Experts of a small language model.
Size: width 192, 49.3M parameters.
Training: a variant of Adam for the experts, 310M tokens, 4737 steps.
Below are experts of layer 2 (counted from 0) of a mixture-of-experts language model. Rows are named router (the router's row for the expert) and show model dimensions 0-191. Each number is 128 + 24 x the weight over its row's rms, rounded and kept within 0 to 255.
Before each expert's rows: "mostly gets" lists some tokens that are sent to it at least half of the time. This comes from a sample of Wikipedia text that the model never trained on.

# expert 47
mostly gets: "ann", "ett", "enn", "ott", "inn", "arl"
router [123 117 110 123 153  81  52 110 145 141  98  70  86 145 122 129 128 104 110 119 138 141 144 132 100 134 157 118 142 141 130 119 155 173 134 149 143 131 147 116 122  94 209 132 163 132 129 110 154  84 111 153 104 142 138 135 143 179 148 128 147 133 144 112 112 115 112 116 107 112 113 150 143 183 123 119 123  94 146 127 121 132 105 111  99 110 172 178 151 107 125 113 115 118 151 117 122 104 108 147  72 132  96 141  90 115 134 120 104  75 126 125  91 135  91 142 103 114 156 119 102 174 151  63 147 136 150 113 136 113  97 107 155 100 131 133 118 141  95 111  80  94 140 112 145  98 165 121 131 122 132 148 147 135 125 164 148 110 131 108 156 117 105 147 167 126  75 102 141 138  94 131 121 108 171 147 124 162 121 113 123 123 128 128 140 104 139 104 127 124 111 140]

# expert 60
mostly gets: " tick", " engineer", "illery", " activist", "rol", "ific"
router [112 141 108 119 148 125  78  96 120 125 115  89 118 117 128 153 110 122 124 138 127 141 153 130 146 102 148 128 108 118 141 122 189 133 153 117 104  83 114 112 133  76 178 113 161 104 135 139 146  94 131 128 112 138 130 119 128 131 165 146 131  88 115 117 114 129 104 164 144 124  99 156 153 184 113 115  97 122 168 148 136  98  75  98  90 100 140 163 158 118  91 122 130 119 110 142 115 103 143 123  83 135 119 141 111 115 152 129 117  94 114 103  76 110 113  99 121 117 143 113 116 153 135  72 192 140 143 119  98 128  97 125 154 112 117 137 103 158 104 141  94 106 142 103 162  89 141 136 131  86 139 146  94 134 120 125 127 126 132  96 133 131  92 148 172 156  79  99 120 134  76 130 100 119 173 142  79 175 114 154 154 106 124 129 101 128 117 136 103 112 122 138]

# expert 35
mostly gets: " University", " School", " District", " Party", " House", " County"
router [ 97 100 112 150 145  83  70 133 126 129 105  80 103 123 135 138 120 117 105 146 148 117 127 101 144 122 121 118 132 120 162 131 166 126 169 136 144 124 120 113 107  92 171 142 159 113 116 140 179 147 146 126 140 129 133 160 148 104 121 138 149 109 129 100 133 131 136 121  92 142  88 126 162 147  86 106 101 114 127 125 141 124 141  71 120 101 125 158 149 145 153 122 126 149 128 113 104 127 108 142  97 143 129 137 112  90 145 128 147  86 131  91 111  91  99 121 114 124 161 139 113 187 152  82 152 133 152 102 129 123  90 133 154 108  87 141 101 157 110 116  72  83 151  92 127 121 160 116 158 135 149 147 118 152 122 147 160 109 105 130 130 131  69 112 175 108  98  62 131 163  88 140 113 115 131 109 117 169 159 136 103 110 149 153 140  98 139  91 103 105 137 134]

# expert 6
mostly gets: " ass", " res", " int", " Ex", " Res", " trans"
router [117 113 126 157 150  78  58 142 140 161 123 102  86 140 127 110 163 114 132 156 134 150 132  95 136 114 141 107 141 143 113 125 149 151 174 137 155  95 126  88 128  94 172 111 118 111 135 144 142 137 113 157 111 139 158 145 144 130 124 148 134 127 142  93 108 149 114 161 110 130  88 153 140 141 148 114 122 126 139 168 126 130 139  98 120 152 114 138 149 118 130 104 148 153 128 136 125 133 128 134  99 123 119 139 115  74 144 111 120 103 142 119 148 129 102  85  99 122 168 135 149 179 105  74 157 157 192 103  92 148 110 133 162 130  82 162 114 150  81 117  83 104 147  95 124 114 152 120 167  99 169 119 163 137 113 141 178 146 110 133 160 122 103 137 168 137 132  65 109 155 114 173  93 137 151 142 131 116 101 137 125 111 130 101 137  97 144 146 135 139 125 150]

# expert 21
mostly gets: " def", " reg", " Act", " fact", " class", " Class"
router [102 108 147 150 146  61  52 151 147 148 141  85 118 132 113 125 136 124 123 135 140 154 128 103 119 117 114 150 143 128 127 126 146 149 166 123 132 126 157 118 125 103 207 118 128 127 150 117 169 133 114 158 128 138 141 155 126 135 151 162 138 111 122 114 115 142 118 127  95 118  99 145 146 158 141  97  90 101 131 140 133 117 139  81 122 116 115 167 114 126 132  95 132 152 137 108 116 149 103 131  74 130 109 130 105  65 139  91 131 133 138 106 162  96 107 117 142 131 159 132 129 185 122  82 171 137 169 118 101 125 106 119 171 102  98 161  72 126  94 132  77 105 156 116 122 117 161 125 140  91 163 146 161 145 116 132 160 112 107 118 162 148 141 142 162 124 129  53 121 148 128 155 103 112 122 135 114 126  96 141 124 127 158 131 120 101 130 118 120 139 119 149]

# expert 12
mostly gets: " development", " %", " JPL", " Votes", " production", " education"
router [ 89 119 103 115 162 135  90 125 124 132  86  87  89 131  92 147 138 106 126 113 162 170 140 116 137 109 133 135 105  88 126 101 160 103 133 151 163 105 121 104 114  73 188  90 168 128 119  87 139 120 110 150 117 134 155 115 151 150 164 156 171  98 107 133 160 125 136 129 108 119  94 137 161 154 115 114  86 109 150 140 161 117 108  84  94 129 150 140 155 154 130 126 153 135 125 108 121  92 120 119 110 142 115 139 109  87 124 133 143  64 122 102 109  85  93  96  92 114 126 139 147 168 151  76 155 144 146 114  85 118 110 134 146 136  83 133  88 126 101 112 108 126 153 101 125  95 138 117 139 127 125 162 119 124 101 127 155 152 118 139 134  91  80 143 155  91  70  88 117 124 116 144 113 122 147 142 113 144 140 128 116 145 143 145 100 141 129 132 131 118 127 125]

# expert 14
mostly gets: "_", "^", " Yes"
router [114 138 100 120 152 142  85 111 132 118  99  87 103 110 148 144 105 114 124 140 125 138 152 135 151  96 144 142 127 109 135 122 179 125 143 143 113 100 128 120 121  82 181 110 156  94 146 149 155  94 133 122 104 146 130 138 115 123 154 145 137  91 116 120 106 140  86 149 138 129 102 135 146 177 127 115  87 125 157 140 156 107  78  85  79  96 126 163 169 122 121 115 151 138 115 120 116  81 140 152 104 149 127 137 112 114 145 118 112  98  99 105  79 116 117 106 132 118 141 121 112 162 107  74 158 136 131 107  93 138  75 112 154 121 115 135  92 149 115 126  83 100 143 114 161  87 148 138 152 110 148 140  97 127  96 116 132 117 133 108 126 122  99 167 164 148  68  80 116 142  82 120 108  91 168 154  89 161 110 141 149 102 119 119 102 112 113 141 104 133 121 140]

# expert 32
mostly gets: " Slov", " Kr", " Dan", " Christ", " Serge", "č"
router [115 108 147 134 170 117  68 109 137 134 115  82  79 132 117 122 121 109 117 132 140 114 131 137 131  96 137  97 129 120 123 138 175 128 161 138 113  95 117 118 124  93 179 102 140 110 122 120 158 102 127 122 135 159 118 125 137 106 157 168 142 132 132 103 125 144 124 143 105 153 123 126 153 180  96  72 147 136 136 136 131  99  96 102 127 138 162 149 132 144 133 125 154 147 110 131 118 122 127 129 110 135 125 161 108  86 122 116 114 111 137 101  84  97  86 118 119 127 120 125 120 179 126  55 193 141 155  95 105 146 130  97 152 105  93 129 116 152 104 134  90  85 134  78 159 135 156 139 155 116 132 116 156 120 112 153 153  91  90 105 148 164 122 118 185 125  94  94 131 131  94 152 128 132 177 177 114 138 136 140 119 103 133 144 120 146 142  90 115 124  88 130]

# expert 51
mostly gets: " land", " head", " film", " song", " air", " post"
router [ 82 125 127 142 142 102  74 133 128 143 110  87  76 111 105 114 151 112 142 141 119 164 118 116 143 100 151 120 133 115 150 146 134 154 152 138 136 102 109 114 120 126 193 142 162 143 117 159 135 112 125 112 108 170 149 169 123 127 160 159 141 121 114 108 146  97 111 146  95 123  98 138 156 148 116 131  84 124 116 113 144 119 142  67  91 112 123 161 140 119 122 102 104 121 132 125 129 127 133 117 103 121 135 108  96  78 127 137 128 122 120 111 132 106 103 115 110 122 165 128 138 187 161  86 163 151 177 100  96 110  97 119 157  86 126 166  92 131 122 106  91 120 141 113 124 104 164 100 174 108 111 153 135 173 109 153 157 124 101 104 148  87  82 130 145 118  97  51 121 177 128 155 119 131 131 142 131 117 161 117 148 110 134 134 108 125 152 131 103 128 126 122]

# expert 30
mostly gets: " building", " house", " site", "house", " base", " island"
router [ 98 123 119 135 153 121  98  97 136 118 106 107  99 108  96 158 102  92 101 137 142 139 136 127 127  93 174 158 115  94 133 105 157 131 144 127 139 108 117 105  96 100 170 105 170  99  78 111 164 104 114 152 149 147 155 116 109 149 151 135 158  87 115 108 122 130 142 161 134 130  62 137 141 137 111 119  87 112 141 157 147  91 129 111 112 108 155 165 143 117 113 118 164 144 116 141 113 122 138 129 117 126 117 128 125  75 127 147 156  61 103 107 108  95 116 132 153 139 143 127 128 164 140  58 139 133 138 100 106  92  95 144 137 141 144 143  96 142 113 107 101  91 162 111 160 106 155 113 146 124 117 145 114 128 140 127 148 120 121 136 152 101  65 114 159 136  67  80 112 147  94 118 121  98 131 126 101 179 175 132 124 145 127 111 106 123 143 122 140 110 138 140]

# expert 59
mostly gets: " Jeff", " Mc", " Mac", " Tom", " Sam", " Luc"
router [122 140 123 124 160  90  77  92 133 132  83  62  98 136 136 129 141 143  97 120 155 129 151 141 160 104 143 132 126 138 121 113 169 160 157 128 102 112 105 115 132  93 161 121 156 119 127 119 154 110 117 138  98 133 134 130 137 148 148 158 122 117 128  95 143 107 101 134 128 111 105 158 154 174 101 125 106 118 165 143 108 120 108  95 103 107 160 162 129 137 137  91 125 141 132 164 135 104 123 141  74 106  91 138  97  99 129 127 128  81 139 106  99 126 100 103 122 128 130 130  98 159 133  71 144 145 142  78 130 102 114 117 142 110  95 127 127 157 114 130  74  76 147 113 161 145 162 138 141 118 153 142 145 140 101 166 152 103  89  99 115 134 127 163 174 134  87  79 135 162  54 138 126 120 159 141 122 155 111 129 156 111 106 132 112 131 124 105 111 110 135 140]

# expert 57
mostly gets: " part", " end", " made", " due", " use", " set"
router [ 82 128 133 155 167  84  51 139 154 125 135 122 102 120 117 120 129 123 128 148 147 168  97 137 126 111 109 105 114 108 133 141 139 150 151 112 132 103 134 145  86 122 198 128 148 127 136 113 142 121 109 125 128 168 146 162 131 138 143 135 139  81 103 105 128 131 133 123  99 116  84 137 140 140 129 110 124 110 143 146 150 118 128  58  86 135 159 177 120 135 134 108 140 141 118 108 123 122 112 157 119 102 134  92 128  68 132  97 145 105 123 125 149  81 120 102 120 128 188 112  98 176 149  78 158 141 166 121  98  97 118 132 122  92 108 145  81 137 113 118  84 108 125  94 113 100 147 121 168 121 112 133 128 136 135 124 145 100 102 100 129 151  68 136 140 107 110  56 123 134 124 158  97 128 146 149 144 128 130 133 143 145 157 138 108 123 118 135 110 146 111 149]